Experts of a small language model: 13 layers.
Below are experts of layer 8 (counted from 0) of a mixture-of-experts language model. Rows are named router (the router's row for the expert), gate (a neuron's input weights, with its number), up (a neuron's input weights, with its number), down (a neuron's output weights, with its number) and show model dimensions 0-63. Each number is 200 + 20 x the weight over its row's rms, rounded and kept within 0 to 999.
Before each expert's rows: "comes before" lists some tokens at least twice as common just after its tokens as in all text; "gets" lists some tokens that make up at least twice as much of what it gets as of all text. This comes from a sample of Wikipedia text that the model never trained on. Tokens count by the router's weight.

# expert 2
comes before: "-", ":", "\n", "=", "|", "20"
gets: "\n", "\n\n", ":", " |\n", ")\n", ")\n\n"
router,167,197,175,192,217,226,183,202,207,190,204,188,166,228,208,230,186,199,248,205,196,193,199,191,219,181,182,208,212,193,212,222,172,210,201,182,164,226,176,173,197,176,209,184,223,206,203,224,196,176,213,237,198,192,216,216,160,209,228,157,186,211,226,188
gate0,177,235,199,243,185,219,206,187,227,235,172,219,218,209,213,172,178,190,222,149,223,203,201,218,201,218,195,165,192,203,195,179,197,199,190,203,217,179,200,192,208,203,234,185,178,175,212,170,207,188,209,199,190,198,195,195,173,195,206,242,208,194,205,207
up0,193,236,198,213,231,229,217,199,180,202,224,187,223,211,202,201,162,198,215,212,188,177,249,212,239,221,178,228,212,210,202,200,195,197,209,196,222,229,163,219,207,204,180,179,191,203,244,180,200,166,213,217,199,191,212,201,197,211,205,196,155,218,201,194
down0,192,193,226,165,192,211,163,212,197,180,199,203,217,216,228,219,215,198,210,181,214,211,189,213,208,215,219,198,197,200,177,227,156,191,205,179,212,196,205,197,211,215,239,197,225,197,180,165,238,209,202,160,186,197,213,199,213,188,188,209,190,206,171,198
gate1,201,234,189,180,225,193,186,201,215,230,197,189,213,188,236,216,182,192,176,205,195,178,181,212,177,196,201,189,220,167,196,218,187,175,188,166,191,203,222,198,218,183,194,219,181,253,216,202,186,201,165,186,201,229,172,227,198,229,223,234,204,198,174,207
up1,217,176,198,267,206,201,249,179,213,212,166,185,221,215,155,200,215,165,212,222,205,207,201,216,195,160,218,217,219,191,205,199,183,220,206,157,207,212,196,174,215,213,205,196,190,199,170,220,207,186,212,213,199,205,214,212,165,220,235,179,208,190,218,193
down1,206,242,152,187,192,189,185,167,213,174,195,206,193,204,220,198,186,208,194,196,215,202,179,235,177,185,187,217,186,207,209,183,179,204,230,220,221,179,254,200,203,180,199,186,191,198,193,195,187,201,164,190,222,202,205,225,220,236,203,211,178,175,205,225
gate2,220,183,219,168,205,195,174,201,205,171,205,194,207,219,232,194,196,200,174,216,182,209,225,219,170,207,211,182,206,202,215,211,211,164,185,204,200,220,184,196,218,223,179,224,191,201,196,206,223,206,154,223,210,175,194,189,206,221,174,205,199,181,213,172
up2,214,235,189,167,220,193,209,218,199,199,225,171,182,206,198,193,221,207,218,209,172,193,209,193,195,202,198,202,230,221,168,213,221,194,194,221,162,198,163,225,209,202,198,234,206,158,208,202,199,170,209,186,204,249,214,245,194,179,205,194,189,226,196,217
down2,226,206,223,206,167,192,194,205,189,185,195,187,213,194,206,198,184,240,166,221,176,205,195,203,183,196,178,200,185,208,196,178,202,232,196,203,213,216,191,187,232,199,245,226,199,207,156,198,225,235,202,211,200,218,213,188,185,197,187,217,169,218,214,191
gate3,176,179,178,215,195,204,220,201,199,206,165,194,229,206,219,186,181,187,206,258,213,239,211,219,220,196,213,222,189,198,239,163,227,192,191,186,218,211,193,199,169,179,218,238,223,202,177,185,178,195,223,239,215,217,165,168,216,196,209,233,177,209,214,171
up3,238,181,188,221,195,196,195,229,213,160,214,188,200,214,205,211,204,199,194,228,226,239,220,214,185,189,214,207,189,189,207,203,209,161,191,170,178,223,210,215,195,240,208,239,208,200,171,183,219,213,200,222,205,218,207,180,181,221,202,212,242,227,212,200
down3,171,167,230,182,211,222,219,223,202,182,202,203,216,184,220,227,151,233,190,226,192,208,223,202,175,191,192,180,180,191,191,194,168,238,186,209,187,192,197,196,233,205,238,216,246,176,191,195,162,180,203,211,191,222,201,189,194,209,221,191,207,217,201,221
gate4,207,175,181,197,197,217,197,180,174,213,191,137,206,211,197,199,163,163,218,243,232,189,203,234,223,197,231,215,236,193,193,204,213,181,223,207,176,169,263,218,198,207,212,214,214,186,218,190,201,209,177,233,201,200,228,174,217,211,212,230,246,234,201,217
up4,179,200,168,220,227,196,186,228,182,213,224,220,251,232,136,202,192,226,183,214,203,222,196,213,203,200,184,231,174,231,174,196,191,193,200,195,188,196,223,200,264,193,220,201,194,238,210,181,198,180,163,207,188,193,179,194,231,193,194,204,172,192,183,251
down4,190,152,232,186,231,227,216,226,166,185,219,232,181,216,219,217,213,197,196,230,195,175,194,199,221,200,182,168,177,225,192,219,214,170,236,194,233,191,192,158,213,208,201,217,183,190,199,190,191,181,211,204,194,217,170,198,220,214,205,195,207,238,180,197
gate5,197,212,187,160,188,192,177,187,178,228,152,192,198,180,237,190,229,189,199,204,184,174,215,208,198,198,219,222,213,256,212,196,213,179,171,192,191,197,226,177,185,196,229,240,229,196,234,219,195,227,180,221,230,202,210,167,173,196,204,192,187,254,191,190
up5,234,200,201,202,213,236,183,240,183,217,159,178,184,177,187,212,219,229,174,207,241,191,220,209,202,194,172,169,233,231,172,197,203,151,211,187,207,190,221,159,171,212,227,232,190,192,219,166,214,216,220,194,200,221,166,198,192,194,215,185,178,201,201,204
down5,186,194,186,230,221,209,202,199,210,172,167,201,222,138,190,167,217,173,235,202,203,188,209,192,198,189,201,212,202,236,207,218,204,194,211,217,189,173,205,184,158,263,186,197,212,215,199,195,220,180,203,163,164,210,189,168,175,226,191,216,187,184,211,212

# expert 0
comes before: " the", " was", " is", " The", " a", " he"
gets: ",", ".", " and", " which", " that", " of"
router,223,216,207,191,182,161,221,221,206,189,194,197,221,206,188,198,246,163,181,176,175,146,201,202,181,199,189,161,188,223,184,229,191,191,208,207,223,182,169,197,240,201,202,191,192,172,182,159,194,174,174,152,184,180,237,231,243,202,194,200,217,226,201,205
gate0,219,189,235,198,207,255,207,222,230,176,171,220,175,207,220,198,183,193,175,179,254,185,196,206,181,217,207,212,190,207,200,161,222,211,184,177,177,202,201,129,206,208,204,198,170,226,230,205,175,219,183,229,211,184,233,215,177,215,201,222,208,214,205,185
up0,190,218,169,221,212,239,210,214,197,200,198,170,201,193,188,227,208,240,202,173,227,186,216,192,204,212,205,208,164,196,201,224,243,196,198,218,239,216,210,213,201,209,188,211,204,192,230,220,223,209,186,211,203,168,202,175,216,176,210,195,208,181,206,221
down0,159,197,222,189,169,188,233,184,226,213,227,179,169,224,230,219,211,209,275,239,195,216,197,175,226,223,218,211,202,201,209,233,193,165,210,201,206,193,210,237,211,189,169,211,194,172,195,194,184,221,192,175,203,192,206,193,208,191,174,176,198,166,207,208
gate1,180,212,155,219,196,205,192,178,230,175,222,195,211,203,221,182,219,203,197,234,203,191,208,207,201,184,182,206,204,167,177,190,207,167,195,175,211,197,183,217,175,211,196,177,197,219,189,222,173,231,201,239,206,190,241,182,223,226,190,211,198,207,164,214
up1,216,192,203,189,227,182,219,222,201,225,213,191,227,169,202,224,163,203,185,213,214,198,208,219,209,185,216,197,212,229,191,197,188,164,240,225,189,219,190,157,203,213,169,167,166,206,199,201,232,198,228,210,207,201,199,203,209,199,207,191,210,208,191,224
down1,163,216,203,198,222,209,160,189,190,195,208,208,196,194,225,231,261,220,187,205,198,172,213,216,229,186,154,193,226,177,236,227,207,206,213,203,176,176,201,200,155,219,176,189,176,155,199,188,239,195,209,230,158,167,223,190,192,196,194,195,247,203,155,192
gate2,202,206,197,198,226,200,177,172,211,189,198,196,232,202,208,177,206,187,220,218,225,193,207,205,180,198,231,184,182,190,202,189,164,170,195,199,180,238,220,208,198,205,206,227,200,201,208,202,188,247,190,201,201,172,196,209,179,210,161,170,191,207,202,205
up2,217,210,184,173,206,220,188,179,223,191,195,194,190,177,216,164,200,208,176,206,217,212,177,223,212,177,189,202,208,195,206,228,219,179,232,198,183,174,198,209,167,210,197,135,165,208,249,232,229,201,205,184,228,210,183,184,203,185,236,202,180,190,216,216
down2,212,194,232,202,183,212,210,209,203,207,239,168,203,211,224,215,186,177,221,207,225,192,204,214,213,204,216,191,222,198,176,183,173,217,199,174,235,210,186,211,204,222,192,159,173,145,208,204,193,212,186,200,176,217,201,201,187,210,181,203,228,196,188,212
gate3,242,188,199,198,222,224,216,207,224,193,178,236,192,197,185,204,208,224,207,233,251,222,194,195,198,235,221,187,181,190,219,200,162,217,178,155,152,196,187,209,182,181,231,208,210,177,223,198,192,197,178,221,199,183,211,214,165,171,211,145,197,189,194,206
up3,211,196,166,230,198,216,161,187,197,213,170,193,194,190,193,181,223,198,160,171,223,250,198,187,222,244,222,212,185,220,210,172,204,226,208,218,199,197,225,203,182,205,209,161,213,212,232,176,161,189,253,209,191,204,218,194,208,221,206,218,183,196,186,180
down3,215,196,187,196,188,183,205,193,205,208,201,217,173,219,193,167,260,190,204,178,216,222,192,213,221,243,171,196,189,223,219,200,217,226,200,177,197,228,202,189,210,186,185,198,205,194,203,178,231,191,192,202,191,207,172,188,202,201,156,192,196,163,231,175
gate4,175,201,215,223,186,204,213,210,239,186,177,200,210,196,200,199,181,197,182,220,216,218,173,219,210,236,227,206,200,203,218,240,198,209,211,200,174,199,199,157,137,200,190,198,221,195,201,206,201,182,257,196,209,208,189,206,226,165,211,201,227,174,169,200
up4,206,240,224,196,211,241,213,215,237,191,230,225,207,191,222,190,216,215,188,227,165,191,185,192,226,193,197,230,233,236,201,212,177,201,208,204,192,162,189,190,189,203,167,178,218,178,239,190,214,185,220,174,199,212,180,203,204,176,212,226,223,174,176,205
down4,161,238,176,192,192,199,219,199,200,194,249,226,210,214,207,218,193,194,216,188,181,169,186,203,232,202,149,228,232,199,208,184,184,208,225,216,184,188,210,180,195,207,175,207,226,209,204,227,217,222,168,177,211,205,208,233,206,183,196,188,183,178,205,219
gate5,170,215,207,214,183,211,181,218,190,213,159,212,199,186,214,229,186,203,197,203,214,173,192,158,197,222,220,183,217,213,198,193,202,187,160,192,213,183,187,223,219,232,215,240,191,195,184,193,191,193,181,212,248,186,192,221,210,216,235,219,208,176,185,213
up5,188,181,175,211,196,247,211,230,188,193,231,194,162,199,212,217,184,230,167,143,214,205,186,206,229,228,218,208,241,213,210,234,186,207,211,155,208,211,186,200,194,179,206,224,207,210,204,201,202,177,193,203,203,193,178,198,258,199,204,166,227,171,194,228
down5,205,179,225,201,216,193,217,189,221,210,218,174,184,236,208,188,198,191,182,197,230,174,228,178,200,201,197,192,230,177,229,214,186,221,173,182,177,209,209,178,189,179,226,191,187,171,185,223,182,191,181,222,228,212,194,178,203,175,216,204,248,190,187,206

# expert 11
comes before: ",", ".", " of", "|", " and", "-"
gets: " |\n", "\n", "20", "s", "19", ")\n"
router,209,218,170,166,226,176,163,199,215,214,213,183,244,205,212,187,194,239,179,186,214,194,199,210,212,189,234,217,183,224,190,148,205,206,221,220,234,225,178,211,205,214,167,189,197,191,209,164,189,191,203,190,179,224,166,177,230,224,159,234,207,183,179,183
gate0,210,207,206,196,203,224,188,246,186,224,155,183,191,210,185,224,203,201,209,223,234,189,214,227,203,190,195,191,199,197,182,176,186,190,165,228,165,206,190,179,214,205,229,212,220,210,232,224,195,241,205,214,198,215,213,213,191,197,181,228,185,209,202,197
up0,195,218,190,230,234,225,216,165,212,201,224,226,197,206,201,184,164,182,221,219,197,202,194,167,231,169,206,213,208,214,204,217,137,223,191,165,192,195,184,202,207,202,180,203,224,184,215,170,195,193,179,210,201,217,203,204,183,222,220,177,183,245,206,217
down0,202,222,211,150,182,172,218,214,174,186,210,191,220,230,172,198,220,198,168,196,206,215,187,179,206,208,209,216,193,200,187,206,219,182,209,176,206,197,201,202,168,160,178,187,254,171,207,194,196,193,173,177,216,179,202,224,207,223,192,199,174,157,205,203
gate1,179,209,169,193,160,217,177,211,199,187,179,199,217,178,178,188,231,206,211,222,246,212,189,253,222,216,206,211,204,204,180,213,212,159,187,222,211,231,210,198,178,200,218,192,214,189,213,161,215,206,238,201,196,198,239,194,209,217,198,217,214,193,241,192
up1,183,230,205,181,208,207,196,259,186,155,161,217,210,147,193,178,176,201,213,224,190,205,226,217,184,215,235,183,204,225,203,186,223,210,203,213,197,199,232,155,219,216,199,222,184,202,190,223,204,189,213,164,223,205,256,207,212,230,200,199,229,198,194,212
down1,192,234,228,240,210,215,201,175,223,200,225,190,171,161,203,203,204,219,188,194,215,214,230,186,210,193,200,198,211,217,196,215,174,202,175,188,213,217,176,196,209,190,176,199,172,202,177,201,196,218,182,207,191,188,173,196,184,185,206,191,198,217,231,204
gate2,220,219,205,208,196,196,216,203,163,237,185,206,202,215,186,189,170,217,211,218,239,202,217,168,183,194,180,165,194,194,195,206,179,201,180,188,218,197,168,197,238,178,207,171,210,240,205,179,191,183,153,182,205,190,183,182,208,171,223,208,206,213,227,250
up2,211,215,169,190,190,214,162,208,173,175,192,197,165,182,206,208,194,240,191,186,197,224,175,184,209,253,206,186,199,189,217,230,204,164,220,214,179,217,236,203,174,210,224,236,191,192,173,206,195,206,201,199,214,228,189,187,189,176,212,171,206,192,192,166
down2,199,243,191,195,220,190,208,239,187,209,188,196,197,180,179,219,145,243,211,192,229,215,230,199,220,202,212,189,211,181,209,213,192,216,227,195,235,203,191,199,162,223,244,210,186,243,191,239,226,210,184,189,189,214,208,213,203,162,207,190,246,205,211,187
gate3,204,220,200,169,199,196,202,192,218,221,198,239,168,196,217,221,235,191,192,183,218,206,177,203,164,221,182,147,183,201,216,180,194,200,182,173,212,216,166,190,194,194,194,179,207,186,199,180,170,237,210,194,205,190,200,205,207,204,201,172,176,201,186,218
up3,192,199,182,186,189,151,191,236,227,240,247,216,240,212,171,211,197,193,184,195,152,210,165,243,204,211,171,176,212,192,211,202,227,194,239,197,203,208,208,206,213,216,229,204,155,177,183,218,234,221,206,214,168,193,198,212,241,223,183,168,200,204,197,208
down3,254,202,193,207,199,169,185,169,189,202,184,189,160,211,193,226,182,220,197,201,203,199,182,193,202,201,232,161,234,188,193,192,189,177,202,224,198,192,214,185,207,172,166,221,200,193,206,228,219,181,215,193,155,203,213,181,203,216,153,198,213,184,201,201
gate4,220,189,223,217,194,163,183,192,163,189,194,183,196,221,213,216,192,249,203,184,199,189,165,238,176,196,191,175,183,170,176,222,193,192,196,213,229,225,186,189,183,175,212,193,228,185,172,250,186,248,208,242,164,182,162,182,202,197,227,200,195,233,195,194
up4,210,209,207,182,182,225,180,214,211,226,200,164,207,173,170,222,223,197,217,239,210,192,192,234,185,180,222,201,189,217,178,207,202,197,194,216,186,179,164,192,175,202,203,173,193,180,217,217,205,236,215,174,225,198,199,212,189,183,188,190,242,183,218,176
down4,207,191,210,186,181,230,180,221,187,210,164,180,209,175,196,179,221,185,206,165,211,182,199,197,197,207,183,172,185,220,180,186,222,242,201,196,176,184,212,200,210,237,242,245,239,167,153,209,200,207,162,185,173,218,216,250,198,211,231,168,198,191,202,224
gate5,182,210,240,245,196,211,202,164,193,206,197,212,188,170,184,186,189,232,196,239,172,183,204,205,201,214,196,180,212,217,187,189,186,187,210,207,205,227,195,212,199,212,191,171,210,244,151,196,168,212,211,187,201,221,190,201,197,189,184,221,195,212,254,165
up5,209,183,190,213,172,202,202,196,191,233,265,186,219,155,191,162,225,213,239,204,212,193,199,208,241,208,174,203,198,227,178,183,187,202,201,164,168,209,171,210,177,166,173,172,205,195,232,157,166,182,214,201,198,201,202,195,182,192,196,189,212,192,181,214
down5,192,183,214,188,208,219,217,201,209,192,174,161,223,192,195,224,204,228,208,220,221,187,227,226,212,225,231,169,199,207,199,186,172,189,192,210,229,209,208,183,206,164,222,197,225,215,178,240,234,225,214,197,162,232,208,230,182,196,183,251,210,185,205,216

# expert 12
comes before: " the", " a", " his", " to", " he", " her"
gets: " in", " of", " with", " for", " on", " to"
router,177,185,229,232,186,193,220,193,229,161,196,212,209,188,157,215,239,234,210,172,198,176,178,205,232,215,158,176,169,212,176,176,198,216,196,227,212,160,219,227,212,200,204,216,202,185,181,168,190,191,239,184,185,176,207,218,191,203,174,213,239,197,178,172
gate0,202,223,192,210,198,195,226,221,138,186,189,183,178,185,203,137,204,191,201,189,203,243,188,201,188,198,204,220,197,207,162,194,216,203,181,224,172,183,168,200,218,186,204,169,184,213,223,188,194,199,175,184,228,215,223,218,181,212,203,209,218,223,206,199
up0,190,215,220,214,196,210,205,178,178,192,215,202,226,185,172,229,195,186,178,202,249,194,199,178,205,197,202,209,211,216,205,219,215,216,255,198,220,161,193,197,196,201,164,226,177,186,161,183,190,233,186,195,197,228,211,180,222,253,216,242,223,162,224,205
down0,213,185,197,198,178,207,201,193,216,185,203,214,217,173,201,225,180,222,187,187,248,192,173,186,192,205,228,218,173,235,226,199,183,198,206,214,209,200,214,195,219,203,214,205,219,232,181,197,214,231,185,211,192,196,196,201,192,181,230,232,187,158,193,227
gate1,192,172,197,234,207,224,191,185,213,227,190,229,213,231,195,198,217,213,235,197,205,201,201,179,196,187,216,207,208,183,216,198,198,180,195,188,210,216,200,179,173,203,196,224,186,191,201,190,168,203,187,219,221,222,210,206,152,165,208,230,196,120,196,218
up1,220,189,210,226,199,216,192,202,218,197,183,207,198,200,194,197,203,171,179,212,211,210,174,193,197,208,185,227,191,216,198,193,200,206,184,200,204,195,181,178,168,214,181,185,202,208,202,218,187,173,215,185,204,167,194,219,213,206,201,174,198,196,171,197
down1,194,214,186,184,196,191,210,153,193,193,196,186,227,185,216,258,175,200,192,199,160,183,202,168,205,210,180,177,212,217,237,209,166,233,211,207,235,201,205,188,221,225,211,196,187,230,187,216,186,170,187,196,199,200,202,179,161,211,194,182,190,214,169,216
gate2,217,218,167,197,207,207,223,198,179,215,167,190,179,215,204,199,202,219,217,240,171,207,218,192,175,217,185,203,235,173,182,206,188,215,165,204,220,176,210,209,228,200,205,200,187,200,202,227,230,220,204,224,193,219,192,174,196,165,200,201,223,263,211,202
up2,187,214,210,211,181,190,187,225,198,178,186,182,230,200,227,192,185,213,161,191,216,217,217,179,192,193,207,190,192,200,204,184,180,236,200,197,195,256,192,182,177,209,216,198,211,191,230,195,215,194,206,195,188,205,172,228,186,224,178,228,182,190,169,214
down2,177,204,204,179,235,199,221,222,213,195,188,194,198,206,196,199,160,208,199,201,230,203,204,187,212,183,210,221,226,196,156,204,169,203,208,221,180,191,186,190,206,210,194,199,192,215,212,187,163,220,189,184,190,192,200,198,195,195,192,190,212,196,213,211
gate3,170,182,187,188,230,180,194,189,189,222,190,269,216,227,157,219,208,170,202,203,192,197,166,211,221,213,204,227,184,214,212,185,198,222,228,182,218,199,224,206,173,199,196,194,208,178,148,199,203,198,202,204,225,190,206,211,168,208,222,207,177,183,246,218
up3,220,213,211,201,202,242,204,180,159,199,230,186,163,178,211,179,210,187,222,152,195,229,233,211,227,206,183,184,198,183,209,195,193,196,173,182,168,232,212,229,197,203,202,222,198,206,230,194,225,186,213,213,225,217,193,184,162,163,212,182,182,231,166,201
down3,210,174,191,207,194,166,206,201,210,208,160,204,191,224,192,184,165,216,161,205,212,203,255,176,225,232,186,180,171,199,205,209,186,165,218,227,208,206,216,212,210,184,179,210,187,219,185,200,178,198,194,171,171,177,149,214,219,188,189,203,179,215,201,214
gate4,175,195,190,205,216,191,164,197,192,230,197,205,170,190,209,168,182,177,175,196,258,194,182,185,191,190,209,173,228,189,185,186,194,177,194,158,199,182,208,191,210,159,224,209,208,217,180,210,167,218,186,193,188,201,184,216,189,161,199,198,211,231,203,251
up4,212,234,220,201,216,200,205,188,244,187,212,202,201,213,190,177,196,214,228,202,172,237,168,182,205,211,222,230,192,201,247,163,188,171,171,208,208,211,206,210,203,204,170,223,158,187,242,188,196,183,199,216,213,242,193,200,184,188,210,187,181,175,195,200
down4,218,192,217,210,211,227,211,176,198,163,202,195,207,195,198,197,215,201,173,182,194,217,193,210,188,164,220,219,187,221,205,209,184,227,181,176,240,196,206,213,188,234,183,213,192,189,224,215,199,206,208,186,208,176,147,189,175,187,188,189,219,169,174,169
gate5,212,191,222,250,188,225,182,193,187,207,226,189,138,187,204,183,212,171,186,216,186,204,217,184,162,205,190,203,193,214,218,182,228,220,206,220,213,188,194,244,188,196,180,179,193,195,225,196,167,222,191,218,200,184,179,189,234,159,179,177,191,233,214,176
up5,181,174,209,218,160,236,214,161,213,210,246,195,237,214,201,186,207,178,192,210,208,255,193,181,181,185,197,215,164,174,171,200,228,208,204,218,202,213,182,185,187,168,186,184,192,197,190,208,243,214,203,173,216,207,169,197,211,158,228,230,242,200,214,193
down5,198,245,226,182,214,196,200,234,176,183,208,180,236,194,220,198,171,208,212,191,204,190,220,179,168,183,201,237,225,214,196,171,232,199,205,191,209,208,185,226,194,171,203,166,173,190,183,194,169,188,172,180,187,236,221,198,186,196,196,179,226,188,190,241